{"n_layer": 14, "d_model": 512, "n_experts": 128, "experts_per_token": 8, "d_expert": 32, "d_shared_expert": 0, "activation": "geglu", "moe_layers": [0, 1, 2, 3, 4, 5, 6, 7, 8, 9, 10, 11, 12, 13], "router_score": "softmax", "normalize_top_k": true, "routed_scale": 2.5, "balance_loss": 0.0199, "balance_bias": false, "router_z_loss": 0.001, "router_noise": 0.1, "init_std_router": 0.0334, "lr_router": 0.000574, "vocab_size": 8192, "norm": "rmsnorm", "norm_eps": 1e-06, "tie_embeddings": true, "optimizer": "muon_variant", "lr": 0.00149, "beta1": 0.95, "grad_clip": 1.0, "batch_tokens": 131072, "seq_len": 768, "train_tokens": 578800000, "steps": 4416, "dataset": "wikipedia_en"}
Below are experts of layer 9 (counted from 0) of a mixture-of-experts language model. Rows are named router (the router's row for the expert), gate (a neuron's input weights, with its number), up (a neuron's input weights, with its number), down (a neuron's output weights, with its number) and show model dimensions 128-191. Each number is 128 + 24 x the weight over its row's rms, rounded and kept within 0 to 255. Numbers have three digits each.
After each expert's rows: "comes before" lists some tokens at least twice as common just after its tokens as in all text; "gets" lists some tokens that make up at least twice as much of what it gets as of all text. This comes from a sample of Wikipedia text that the model never trained on. Tokens count by the router's weight.

# expert 12
router:130171144142129122125125101114117145116151097122141126141130116149154099120130135128092160130138121167093142135131093110166120092133159129101133101124118102161136152100140095171120166105143111
gate0:098178122138126137142096126147149149146163087109114148122093116153125104094073119142100096122128139137121120166098121134125181174108120126098151098119114142135135110097109132135122122122143172
up0:132102086072148098106129103093163192177114159146118125126145124116144137102094131172113127114125114168166109122150124119158123136095110138128104140144138091107135087155113131143127120177115139
down0:076143142105115127061138119137116094112119121126133159118150135067163112129131124182147148127111144130140154120128104163122137097125110149120122121114142100098112165150178118150146102131151180
gate1:102116124102114106093103137069124141151153140091153149092126100107128133112113126165114088086136177103123095110128125137108107152152117133083133150123139138115128149086073130147170160082133142
up1:106107131128135169101128139126153125118153139077146150113125108173163116137121106138154122107071135135120146127138124126112180127162116139105120137095148108082120128097167135114101124111112150
down1:153091140151109161122134064127139115130153110103127119114128148117127105145154154128144144089158128112058109094150128138140118127111113098136140120110141140130181138151105116105080148064103140
gate2:118098102094137110097133126125182134077114115134116098152144134132157095141167155118122134085144082149109134154094152124108126139167156135128138135104121092150127118102117106082138150113171090
up2:178120114071156126123177112099105088124152111088091131122112109103119116121129115146160117127107125121157087135107090107127135098111127156125153139118125103158170099133141142121102167135095131
down2:140138173119113107152098140151091128129114126104143091099124109125131119153104090166118077070123185182131126121117136137134126108118061129147097150161172109133149155136072129142132099098090116
gate3:139132088148118100145157121117095111108160104091105131127155125136152115145124099114132125147158180174079125108125124147147109119128127151141133117107127169060128135115142121154119147137152125
up3:148088108194120150142112150140126140140101100131124142150090107157126155132099132174156125128158148135137162162126145121130107180130137129120131100106122114136112120139103159151153113172144137
down3:106123169118110148120114093149123153137108113153089195102142115114129155150146145164086105064094101084082133152139113173109124131115155127172172146097136088100122080120119147112119135103103134
comes before: " |", ",", "\n", " (", " and", ";"
gets: ")", "\"", "}", "ia", "en", "ba"

# expert 100
router:119170104154112104089141081112144143115138113096138157180148122103152131090126145110111121175149120167118147098134145142130132144141144116085141095119111129113172136105078103145130166129135153
gate0:155144111103128108122123136096132147146112124111127149148121101084065109093084168160129163134089149080101144129141104144095138131148104145138131125146150083108139119138139093154137156080103139
up0:139137112155088178134108145139103141169115162132114143116113169136153133116112117113128169136134097138124127138074138134137103158086115138150143105142077074161109168149155163169145132117091156
down0:117128135113161110138090131139074134115141115156138107099126150145142155098153114103140106176113095133137125125067112110141142123122124152117167163139137159111118093173131151122146140138114103
gate1:155124076187172122091141153098122131126148104124132124124126134132096112107090154142138141151125087154105165146122123117084161120165131125129146138118111100114194112138111123136148146142145144
up1:103122073137155145152179127108102135145145141116147105105173143101155145137136143119125148118131103103145106099159147134159103141095128137155113150130106101058121132139126108133081170127139176
down1:102115130100105173148102098121136102109136180190088133117094128135096133096147113148120118108123125132122124186137121103096119117113144130115106131131119118134121143125138152121125127143138113
gate2:125179148152127155106170107161159122127140153125091082115120131116103104096097142136123129133136145092136159151138117153136123138116122110152131149169093126140123143165080084148136141123125125
up2:113141118143092107159139110155112112131129109129135118136143104102107078127137129101119098129115114107141112113148119167121146104170139157112151101136140097142173138095107114158153133118093130
down2:085132119132124109090096139126176153112141109127141124119165153143157137137130096175094164133153108113151095137109150153169141147119152130139150168175130121096106149155077112120120157142155159
gate3:155151130160090133129152142142159122126092094139173130170105148129094116163121138140134138103161144117111081136107137136130164126149118147129155099121138154196164140119108138174129103115151113
up3:082136139156113137092123109113134126124117129165113111131117085130162117116161093147114141117079157121162120160144118206153171157092113132113131090170148153086097103118097105151141155105150092
down3:141115097127120128115111096151155130119129119116097117136161127130111120123140107121122123122170102162154124147114143100128119125113102111117132123136123141118162188113153133167129114153116162
comes before: " |", ",", "s", ";", " (", "'"
gets: "'", "ia", "y", "ko", "man", "to"

# expert 117
router:134109141163132122082093126158138129148155101103142148142168150160184081097142087158091131133154111138143131111167110126124153108127177129130144157106104104126150161116100103129136178105108108
gate0:149114184135171142126102164130143085153112101133159165151162155165144116092112107078099150124102158127135073098117171109112084112143142216117160173105171111088123126127088138107136130129151138
up0:167100130134101088117172111109129121137137140112112128138132131131153126121149111141150141128152119122144165123168124162145145118109137125172099110133111105104142128108095123141148145136116168
down0:176135115123116136111131103178123124134089163135120152139132161073116162114123143131117103068132110128131157155100126117136161139112087125114130137169140156091117131099169135144177130135146120
gate1:098116106152150090117095117116162117083136106127090127149129109086144118132144104164147116120129094167127125101159159152102166097128089095137128132116146123143111124123160111113167152158115164
up1:142154166179135141153133139116132108117159127119134129122186092146113135145092109121107150102143105122127182162115136141143118140137145165155114132116115169120088130140127122128117084129164088
down1:111088166168167141105161142170138166139117121151100150129143148113151148138174137150130116128120123151172134141114130117158097110135123142162119139134062106114105161153145108125129141117168114
gate2:164141110161135138102124143126115098162129074096089143099103125143134133112141116135122124102151155120141098122111094110117128096147124122123124159143174155122154141116148181142161162121165120
up2:119132159125116127141130152135121143128110153110153118116150107163114119128088099143125144144134119144115139086146147150095145145145115140124131100146142103093094076117111117114102106110132088
down2:092077136117128104174104144111125098131144140181124178121081133130090155115119136155126086132115134151087137128069145095134145149148131096134124149107133110137134128172091109162209157140095142
gate3:086133138106121081106115112171120080163144103154122136122122165124130110112087115154141102164148105146103168077109133122137128137086153133138157142151123152143157168123089124114124161116137106
up3:164092115160155165118166138116139134180106132147114123122157128108129136114188110148121153119121142105090125103059075151134133122129165148124129094137106106111163118114116169157108100125135090
down3:151111118113170104112199142146103140164109165163144141118119100147141110135148099136128156161102104078095119121145115136184116068154130146097093098131208104118073136136148131141107110086148141
comes before: "s", "ed", " of", " to", "t", "d"
gets: "d", " ex", " one", "mar", "age", "ed"

# expert 30
router:112144128106112128105100097127139104131156112125117174132146117143157088130129171136090093133118174145153172128131146122155110133122129111090125114122132120152114174118102106142103124096140101
gate0:162164143124113115094081083149114113116194136114189138130144119093139124172137137114155140117097154139114152150147117142131118131147123076130120152156137157158103160104147098120148159125178130
up0:125122172084140172136174147158135168150126144151103140077105167138146139166163130089120134097181112117120152162121172164144098105104112121142152142142121098120120164127115102147128155119149126
down0:109098107114155112087141126121159098161122100112114083158149191126100066131112103128076120116109138144102132102122123134127098102110105137110119178124212154120127121138136124117150107142119150
gate1:130139147119123149141101136134132099152112151110113140111151107103118108124123130099159108111123140089137128116127105152121121129167090150130099082137129094138146157102096130108115144060128147
up1:142091124136133154092126118150158152138146119134058123153157168126135097129162142161100137106120101129184124103115060121103131092115134145063102121142122131136202175138127130129119105102120112
down1:106127128093124108123107126100082173090125117135127120114143117198151102118173123131095102093083148105146159114159147105141135122140075127136120158108173180141109125095187173110155123106096126
gate2:164124158151121110126111085129097106163135136157103101128156072125147136132122133126152111130125125133100170112149123138160144188130092166130161140122147153148129157137112083111134149122138142
up2:106131122092118072133135141136124154118174147133111149103136155171161105149155156128114149103056147101156133114139126081155140090179162158129121097102134139139112116147137134118125147132150167
down2:131153120093124132131131138109152161139111144170104044132205095117114112108141090097095074112129134128119150132163126129169154117115120138120128091130093151151137112127097129119108075107135148
gate3:154114116165163111133132100121145109162149103127123154138143133116103109128149118113173129156119137123144164120154111155087117164165128119150108129139117147097092131086087112148114124114173122
up3:144155158094125126112113149157171138115173122125118125162124121103152145123109138137102118110124139117122151139129117137110133115155123147106112132133134115146106125126114107105144092132125133
down3:090113131099135118132095161120144105121156128131094175147109132143122139148090134152089148149107140085138117140150180141117154075112107131124131109165117136120137094105163117124112134131087143
comes before: "\n", "==", " The", "The", "===", "In"
gets: "\n", ".", "==", ".\"", " In", ")."

# expert 65
router:125152167136114082096136066122159124163143106102149159135166118121126127095151114105120133167150098153145149118100152142110142128125156119104136107121119100144162129127113113133134155145098119
gate0:130139079138139094123109113160137131118120106156145156086129124130135118127144159104127145138122080153163098146122102132167096080141102093143123124139140105153094120124131103133101102141128118
up0:116111133164148132062139116144126131131086086113148140132127147116149140104182165126149133145151104107148113155057119121150121143120113137147088110114139149123157123132107133102102127163123124
down0:128118113127085156124137154107143123156149101112189186143124141104134142085138153119101133151137151135129091125138146153124107090113139127159138116082138129112111088146132156088150163112109161
gate1:124105126118101141075139150084183092139119121128157131113127159126129119133088136142090194153108118146097154107087171156114166163160089164089108160149107144101123141151114120142127145102111150
up1:125152120144108101171131085110137139127178081122144102137106089130176126109158141163141112118112149114160095133189107114130137156110147115146097112123128125100098120144114114147104119158148113
down1:122086139143130147150118098122168119136115115145096150093152135113047109142127122128145090110141121180142162113117145170128108127095120111142121132161086143132132121161148132187140113154101147
gate2:090097148157126103162139149115172146185120103130158157129105107099115098139156071095076125136149103157102133107167124127126116118142096141117121111159155087144088135161162088135145144127140107
up2:130121146121117157170159150077109140130122134151111155137146139134188142107139096148154078142147127152085187161160133149101152138130152096097098091130144132179155134100166161144153078150115160
down2:110121152098148147140116125130166158115127138097148166125127095135101159141110124128119140115119115108098123105163129143144142149147123123085124156116149100138111129121134116134134112136169117
gate3:117134137146117148121114141117129147122144155124165134134134131126116140124098112130173172147121144133116143140165159138161092143182139135097104149144091153123133129125125109124161086129092110
up3:083147097167151110114144068181130120143112108120180129171144141149137125150162085154179101115129149151079084138159162163150136143156129159101146140122100144117125141077168146135139087125126165
down3:131119127133088136124147126116104150123154136119124119124124098136119163114131121162114155114085125143123097196125105135147160181154078115111126115101140087092123145130152108144175136147131158
comes before: "1", "2", " |", "|", "3", "0"
gets: " ", "\n", " Yes", "OT"

# expert 114
router:085152176142096099089123095123129123147190087098167138149135160163132133136110134147091113149154138179138147168117108100146166087125161116148097099124156103158138116108141097157139147079133149
gate0:124174159168098101120083135165168112135141097123107123127141163131143093147148106146119127154101149103135124137161072157134121171119119093113169108121121069139174092085117140152126128118085137
up0:131095064140132122131162145101113114140119158151097144149171153158149123138143133132143120111128128134139100116135149145075121134093125184181117141145124125098131064102136109139142100148152128
down0:127084092135148166169105133119117137114117155127077128106089133118126094127120170120120117107129136101145095155142105092128118134146125094162129110111136118108103109126134082127135147143137134
gate1:170107132132133144081117166130106099140136113147150145168137117130092115138148146126130103152113131129170136180080122130153127104114097087134124140139197090153072135139154065118132141147160138
up1:140108131129130098158110115118138111103151105122084100097147128095137170096086130110137129157146138124139125114093145124120097070099115102114102128141132141127145120127135098084135139153097144
down1:182117119135157148118122116070103183133085108137112160105126132100082127156165095118127125131124144119120131102132144113159182128152118136077143125107127124127111120116130141102149142146146091
gate2:114088116121121165142076128160134116117128114137136155103164105139109140149084114127074128097115100130142138131122134083097118116120111110135107080151115109127124148106150095108136127131114106
up2:093097148140092129140142134135128091127129158118138118173135152115151161120081147136150113130084143138151138129113120151162141133123136126127106135128145109117143133117088130090160136142112141
down2:121125122130087136121157146101106115120094082112117062117191116130145153151134199163156077148143135121162119122158118180127106128158155130179108116113154116111136148138125132146120131120116136
gate3:094128091108087153110079141092133142133127137118088145142087113121142090158147098143132141132161126173114147127113093165112144116125112092117081135116112086126076096131117160119127127122163152
up3:143116131121112134141127126105121117146151154139110118149154153143138134115104134122161111122151132141143114117160102134145134159112148097088120121161135143148153123106143115095141146120134131
down3:096114112155154121205074157137124127171131133122112093104161154115147113109122140121103134174123167142148128131123132147131137159147121143149131125125164091133145119096140134128109136117150161
comes before: " by", " to", " a", " in", " as", " the"
gets: " is", " was", " are", " be", " were", "ed"

# expert 58
router:105178132126081117104141064121130105154146084087145157128151168163135149115194132150101098152158169190151134129106116117116095138120143125085118140137086119144132142069117149140124162111101134
gate0:146108148127101138094111105098139134124167109200102136141120165140119119107147104149126153114166169136145165111131113115127112115153116119153105092143158126167103124125081136102149140097128142
up0:120126153071118129138103119149114126072121082093134074097141108080111139127116108146136134170100124161097179071156171133147144144105110137082116146114124126128132128151128131126131147150105142
down0:116125124101146124146117121136119173179094107135070092159102119114141146096159147107071132121101084131140115177102135095096172147118117110133141155088088149102123134114119139125155151089127157
gate1:162106111153161108095137116119132111137131110140098116150152158121078171118150135155155099094154134141136135139080099096157130155111157089149081127149127101168151113118139112105142139125131108
up1:147139091165137156112110144100113105157128132100128164134186130121125159146099103167106121138126136132122138133169154150084126131129168107123124071167105158093096144117127129180105119112170105
down1:122083144136100095127132147135145129145132144131150146095149137142100115133136134119137139147110133139149161131067139126142156108114143078160133149172115141124126112076106161135133134134155126
gate2:138124096123154145178132126158145154105136107140146146132151169125151124146118098081085150111146119181104103139143145161147113110102145112106113143160085111131121137138120175101133134099141163
up2:140119132107146132128173120108142165103107153129131117127135095081102129118075150143108134164125110154133102168137117137123119142139114152145151104162179158098203173141140107113097111114118155
down2:137141149166114113159106088094131091114148118114096059116095118148142109182107109112137100151058142136090139135106097121094105156107149113112122154120103131154095130108098145133171103091106111
gate3:094112105119116139113167126121162131134128122097158137129101161133080102078131134114144150156120136119156121153158140106127121110118123142165124173099129128123129172105123151081139130136126147
up3:090117122166149131130123142115142153089205124101121131085104188124141114104128101098143102128123138155108152169118119140145155134148141104141092129103111101076153121063095125119162129125122137
down3:172118091098126104183194129125130135135144132148128164156136145152106106128161127132104128123108106104155133114146108142145104130142090148123167158131135108150092177144140102212143145122121128
comes before: "1", "3", "6", "4", "5", "7"
gets: "–", " his", "O", "mo", "d", " The"

# expert 37
router:071160150149160134146125125115152147122164110115152150144189109137142124127128128128115161132120142135110138124101131112173169111142126131118143127115134101129157154084094126168146143145138167
gate0:165115117112148113132104135100109133140171189102164130096114148126135140137063133168120174180076168095094149106112111144126181108148152136155166141142118126115129144150125134115114162086193133
up0:134121128125136143113121158079109137152162068153181097107105131117131155135092126105097172087177113113126150122106113126135102121125131093123118113117086130101140105122124139103140140102121120
down0:136171085165116169087110135117093151138120124102171119096147129122132138128141174086121120114119100097110125098134151114110110122083123097175155120096113097159135100069124141168115115120114114
gate1:115153131141144156121112116131137153123135117153145089180173111147111139120115121049104120127133135131138113165117177136068148069120105155113119121159123151109106150141150143179157111129127135
up1:123144116139139114115137138139135174103139148192112125110122138149088136122160125162133092117149122113130102125171083094123157124176130132151126133170102123141136104128087135142103115131126105
down1:134120104128135124113098082128172094119174129137100129133126114125086142115078141123150123164149095128120114141131114111106158105148089154121122144128080121129107135147177166167132114138149166
gate2:130115158147125086117154116125132120093107106164103137134088135137119180166093097153067120158150117097135145124115148163123155144134135161120139137138129095154160123142121148138118132123147144
up2:114159119108144112141077131119083119111102128124081088130133155158140130146128138109177120123131113120181134134068096171113131155128124117110126097117126138144113137064134104161105173140168131
down2:152109154142096107140073147124138104078129098112105131124135113135108117135146151109169120132127097149168127153117099149168126149147091144124098108124130146104086128133115123123126167177154089
gate3:128111135128178161120127130137161139135198103122101095119101136116112144184123101108088100144151157166135098139153124164089135162147118163117121111137069158149147124145125106121093138084123109
up3:139133100131122136141162160122098126117145131135120137102112136111161162128127206143090109147112094144143142083127095138168127104107110111151138131138106107128120157124091179155112151133120155
down3:100121126157144136151109121154089112136118119163107120141196098132117130132101111076158134096094108172136135154134095118160144130119155154115127093117162104109110117152102160129137131131152142
comes before: " of", " and", ",", ".", " in", " for"
gets: "ing", "ation", "ion", "ity", "ment", "tion"

# expert 46
router:136165116137088108113089088127146155110161134090130172125127147146137121085104088099088107153151145151143175140083109092122148129140147144109127139103107115152139120112129113117124153120099184
gate0:142143127127161078126102146104081146147126130160101163135110150168134054135154135095086118139126110132111113122073154112130104134148158130112166103173140137127163146118174103138147137109099147
up0:131128093114158146102134085133137131049143086153103116092113159152120110133103135162103167111112119128143089107160090143142113080100095118134138132132106139143146118095109141115172135116110125
down0:144126121091194113156114194122106141131087099072113112119078120162114139149130158134135154109164116119133164101126124164114171163150172124115084148123151107164113116116130135114129156156107068
gate1:104128155116123141119124128140154147120141138133132154094119088124154096110090115151090162139104133124148174099147132100133125088160114171112145159173113113139108124121157133140079065118121126
up1:147112107135113130080089120157153139067151092151168127172074127142093134139148086154125135119144097122171190146123139123117167133193117173097144157120192153176121098127141057154130144133137120
down1:124174155136156138100161117152148094143137139152123084101065136137114126155083114100126127100133143129177141084069115110125142146123151137156094110151136156115183130114133105121117095123137126
gate2:094125155117100170125115156099151114141134132131135152161127173124126135137141087114133104128150132111127116136082112096111143120127156120134084107122140151190129143157153152114103143110079112
up2:144075090160142163139097115133141123223119113088147165149141140097122134106122091123142122107093134136123133132114098127131128094137150120132139106126136161163135139142132115120153068130112150
down2:130156149136143130059080164155140091109179120137122096124100154127081160142141083083123173175206095153133143117094154130103154136092083157147123121119122113124069115160109162138080088141158119
gate3:149100087129135121148141124117141122093178140117130129110172104108144132149141119118134135143153100119137125125103119179141144155116119121176124200114146094143119124107104109097134100176107146
up3:142109131158148109162099104131102114137105128146103105135099108121158141150063130168103125105122123125154201126106126107183117117129140141130136100133066130154109098155146133157116135105128132
down3:120130117126133070157151119178140093107144148071143128136126072146121143120158088177147122107140146122131137112126103103151087133165114144110109102119163144119117160171098126118142109100167091
comes before: "2", "1", "0", "S", "9", "T"
gets: " (", "2", "–", "H", " W", "T"

# expert 67
router:102139114133125082096082091102110113103141095095167136111138132142135117135143142121104136120115155175119127143143100097159127104151125130091127124123120130151153130126072141132173136155107132
gate0:135099094134124169124169095131127138122166119151130095157121106127148144146117156116100135090129142164081133171166150129139094154139135083156113118126130147183106108152154129106136101124130142
up0:140129144158122130121099140146125098107128115100120069128115103155119112127117144125127109133102075112128116125146107111118161169133080078137170154120140133125149110098149108116127170145116101
down0:124159138105124124111156126092122199111122151086113096121124114105092123117179092148149119066114177083096147135174135094134115105186167176167147105136125124117175150160109145130149117148164122
gate1:151121132138089131107115093140105138099126149142117120108123147100089141102124099081117152103106105178117117118145141129142142104112139107108113122131122122115077182097114161179104082168136133
up1:149113113125139115125168110152112131136112136146121154179123169148102107138130090148100104111083154100126137116122119115141085122115158117117149136119131126130135140101129129128137127115118124
down1:123100122137137165120150118167128138138103147151125084146126145099154104096163131129131128136121105159111137103092163194130136081100115145098139115116128144123117137152171143160145121144144142
gate2:071108109109137107135143119117115115116105139100130135122123097151131128124160140110100109157051094145108171097090163158141096131142100120135134110118178152136089110142136146151162160165173110
up2:102163108116123124109114130107144164153146115132143140149105143101145146141107102100127102149140151120108090162114138108141143118154153137142119146138109113108110141122107134155119112113132118
down2:148053148138122129099152090142101098195086140091162150145133134129134094147140128161110118108125114094137120102117122147149123132194118131148107128118116110112133135145098122157185120155132110
gate3:148140126129133107084128134140106118091090151100147106118160111117160096138097116136122127072165125154076115128104148136098117135135154139100156136121131123137116127165137119137134146111141134
up3:125110117121130126134161124114116151163155152123139117110111140130084131150097139133117109114100168125159068094153118127094092162134112135112125133100143134120161108138116077135143164106122159
down3:124125169141104106152091167128137119142148060138118137129133156141101125110091135108156158104184113145145146149139140109152101133100139138101128106157130128151146101156117134100137157131088153
comes before: "s", ",", " of", " (", "9", ")"
gets: "1", "ian", "or", "man", "ist", "er"

# expert 99
router:142164176121131122115139134120118118152142127121169120177138143120122123138144102122118139180155134142157109158111145095147145110120164122128157118093116125144157188117135093143151174128116151
gate0:170133152113137136075094140098108093159182137128127157166152127148098090156126116164126102159137184134122116135141151160104113123135163122132071110116152119096111102118129102099123137117141149
up0:144144096143131120105143101127109125172105120143122147088121132141141137120091156151139127121131133151132143129097163107151157118105115123145113142139075105118121124127113139136122130127135148
down0:112102135135112113150122159113128151088188128128181125149139167166121170136129158137079133128082143115134167120111146164135121153159132141076116142112122141106106160126137102171123157095132109
gate1:091096100138092122126134106136183138154106135170138108144105115096157102191115129113105107059151158143139107103126056118129103104134141137133128153124160101164144142066098097128145092144107115
up1:106119152127130167110153148144140116138125162134110141146103107096118110119064126111110106103118091154152156146091145097137146150148089143170121160131100150130152156171121149085143105128126121
down1:147107129138127091100131156142087131119202106142132112085164146124139116138110180156141135110096074137139121097127126129141070131130082120121123102175121123101128125161123154123116164125141101
gate2:141160160123153136125135187109086114112132128148121139176129144151099115118133110121132120146084104117128100177093149105153132124190104117105135122138130109134123136120115143135114079146168171
up2:094149131153142084113095132109159113076136085120155130113127141121132131097145104143086115108128139081139131117167102079133143119100130171122121147126113150164129085116111180151128088133099181
down2:148137143087171147149069139086121160082113128146120138104089093141151126092105108103085123120092058117125122141106154121141101133111112116137109117140095117122167096136134067098139111157122147
gate3:108127121114117113092119139185149153150104143090133138071136138108145170080152149113119200134114118139118130159143149119140144145125106136134152132166105129130144088122137120116102127153108108
up3:141152108081175113107122160095134144120113108129070142116074118104121120130100129127094134138126130150134177115093172102189123107133097115143152151099107091124115137151126112161141136132115160
down3:143082147156140105128071155140186130135134146120151119145125141140125133108156156128099086169151108150149094150166140154131115149147112138109109090131159137092127132130121108160120096115158134
comes before: "1", "2", "3", "4", "6", "5"
gets: " ", " c", " re", " f", " Can", " can"

# expert 95
router:131130164157122090131131106131214138129187099124108147174150174144109080134124154122124118165118122164133126122099117109146146080145161137104131123098107128166113158111110106147135144125074128
gate0:113168118097154166094087123122157126127186128108109131103140131136112105133142148115089134167094125095135143194116103092144132082158126102107146100136120125181105113152112125108149144154133133
up0:104100113082105144147146142128112119118163107101177159146121155084176089135138118110138145147162149138119113104097176152105148157084128086119077118162134136091181147115155136105135160130117116
down0:103148149111125089145153122090114093132133123133093167113090124120166110167114125133149094110124132158138134131115157114114135098132159117160100175108103152148110123092128140097090138095118128
gate1:151139144088177102175136140117127095138122127154131131131087130145117159136095168138145151172097156124127112142074117123154174105166179096119118148145097080152117129150122099128160097103068117
up1:133119135081090155135113160139124139101167167137120126134127187141110147135124127131097128131110097107140119164153161143108102113119181151167069144116124146134123161113151129146111153123113094
down1:143128162106165107132137144112105177104147156127117078166079108160136124116145178106117102116145132073150146173151153184131132149153125159146142084139119120126138139125107143116122102096134115
gate2:079143121115079115153143094108135159126138139140162184108143142176124151133089131135124145083168138126169127141121111137169114113086133146151136103127117092146116153110107150126152099159149151
up2:164103158123123129143058112154108118128102105127142137093144116145090119149136135168148149128133072111102167095120142138121134150158153108130132150118112159133117161126124098137144185130135176
down2:141125128124137141128164112115126129117138142126161140106158129153145146123122095105119162135134147144151095154096140163129098087098104124213149121157159127159116158102118116122155104118157130
gate3:132103152140118105120141150105109133165149131129089129163133150155153144134114145148105077134159140125149118155176098127142187130087171149148149110142122141101110102094158130147154082114147115
up3:141140130123128170087092138121129137142148140159113126136154190136144122132084132151138128106130111150156130121077144105120150141095151132112112115149126182132101136109119133124124131090170122
down3:129122152109118146113181116156148111082129106120122133116125097082146154111132090124149202085104142107112094157129123109112140110156132142131115113148136133134125161052156145141129121102130105
comes before: "1", "2", "3", "en", "ad", "ab"
gets: " ", " In", "al", " Royal", " Le", " un"

# expert 54
router:129139169152129129099127121112122134167139135088130131117149147122161115107115125151112124128184146159150121120088146115150157143138163133092099140080093090141130135112106135164166165121083115
gate0:107115084129148147105159122134127156125157106121143155095139081179146170134154127148150123100201148115144110149150143116128138139155113132110116127119147108134119100121138124162108184099125087
up0:164149113114154119146110139128142145144143090137100110126143130108127093170097134151094117116112174135141145076104107139119119129123105070103136147149130097136121134136131072151114155094129159
down0:140104118144144102092123141098122118126117120139100132098116150114098120179110155109110176133093099128153128131150162135122123114142117134152135143140120085082097127128110144120137148127113151
gate1:113138133139129169149127157116170143127171088093142125146102113115195151098119111129073128137138184163144107136086150144123140072121158125118098117111155139119138130133126124145111106106098115
up1:157134149100129133138133084132129140106113175099150152174132122158128141102095130089119116085142121127124138175128115129131115094109141130150083141187107067122120138130107137111153067107117114
down1:144136132113136146102117152119147159108081062115057171142145163128139173136148116108164092127145123152101077140149090136118146110204167114136162104171114148100118149142097148125118157113115109
gate2:118101137115131131079103149121109130118165126105102146154154105145097147145157133132115128149131124139129128131101088133137114156121086126096120149133076116176135145163115159126173132085118155
up2:134152115132151171135115139139113169103158118136131130135149094149144103141176119123117094099088088147119124157123119126131149153109123132107117145128140123126131126156131163138106171168168130
down2:152152117101116137116163119137113134164150127164094101111105128140164147087140141180136097153166139102147171124094142128117114120117158140133108123115085138127171147143135122146102101154112177
gate3:164121130072135126178156146120090124142147141090110142174112124160131136084136108131143157123160126146107065142157135117100096096130161145163116116114128107164170135152134143122147135134143131
up3:188122147130086170102090139158128150160101105117126162093134123129104082167143124111119119137118124141123139136112134100119143152093090106085097143124177096090128118148155130126119106149123127
down3:102087111170135085123098126150151128109129106137136139132153082096108111095114124129100129160158121124120148133124089154129155120163149132144122124127112121110135118130133148117109089192120168
comes before: " |", "0", "5", "4", "3", "6"
gets: "0", "2", "7", "5", "6", "4"

# expert 15
router:115104149139109120106104089125120077143115127118161162116128109174184079106139136156091100134136162160132119149108106107171140112124117094055137136139117128195121161139119104147126153105115120
gate0:083119159168128121105134071142119176130092124103136130160141149070111134135132133148104128107131139129086137130137090108148114073086154176139094108117113099121142142112100160112139109133109173
up0:128107108141105146084110134134080130119148086086131142160147152124127102168166083148115147146136154113113143147149157143101147131144153151117152131128134151177130108080092088152139141151125106
down0:091148119114124177185117130121148111127108118180145137129076137146158116104116108179117123129155137095126163125139110102124089159163129070107129118136164124130115131090121102107099124054151130
gate1:130094148155161151133135133126120117121149135108156119128172131124144084126161135148102124149121129137116134124121108126088128167162133151110144159089101126156152127136143113153131116108110152
up1:135148132145151110122145083114126179097119101112125116131133113131078155104080147156144122130149137133123142111151131110121118102151103120127170147116151161125113152120160104135156164151125130
down1:149139154159098123112124144142109156109131129139140143176139141136122116154139154114105145129116162120135143141123117147111113110128109107103149161140144145147116142103127098132128121136111083
gate2:119067110155118116085134105135100129166168164119157142120147130132092094125118123132142116089103117112085093144133120146157141124126091085119118147146083115110129151112143129115078106108152136
up2:156126090121094087091123097168112162114097124101145122121134156154093080127160172106142129119120108138080120124165133131131105117151105100159092151106128154126105117135124071091108138140098114
down2:191155188111139111113147152109122113135130129110138164094125132135120156122125145165120149106123089113124148131128179150136134094127089111141186164147125106140102160134136192133157120106117135
gate3:138113117108112103165114131119144067113136151130175152120107104103114091122129124135166124105120166125156110099085157124121116103168093133114098149117133111174139120124157093113130154123078140
up3:135099115148160158150110081152136078147108117145115170152093106094113086174138142147143148100089156163109126139113129141147137184098122164131081091082101119132112139133107116155143136113135138
down3:146109143118111136131106157104135123161149170151148121135158171160089164168134150123114094121130164086115100131122128158086112101146138167097108138153140137117163094131113105109111131138131096
comes before: "\n", " The", " In", " He", " It", "=="
gets: ".", "\n", ").", "\".", ".\"", "em"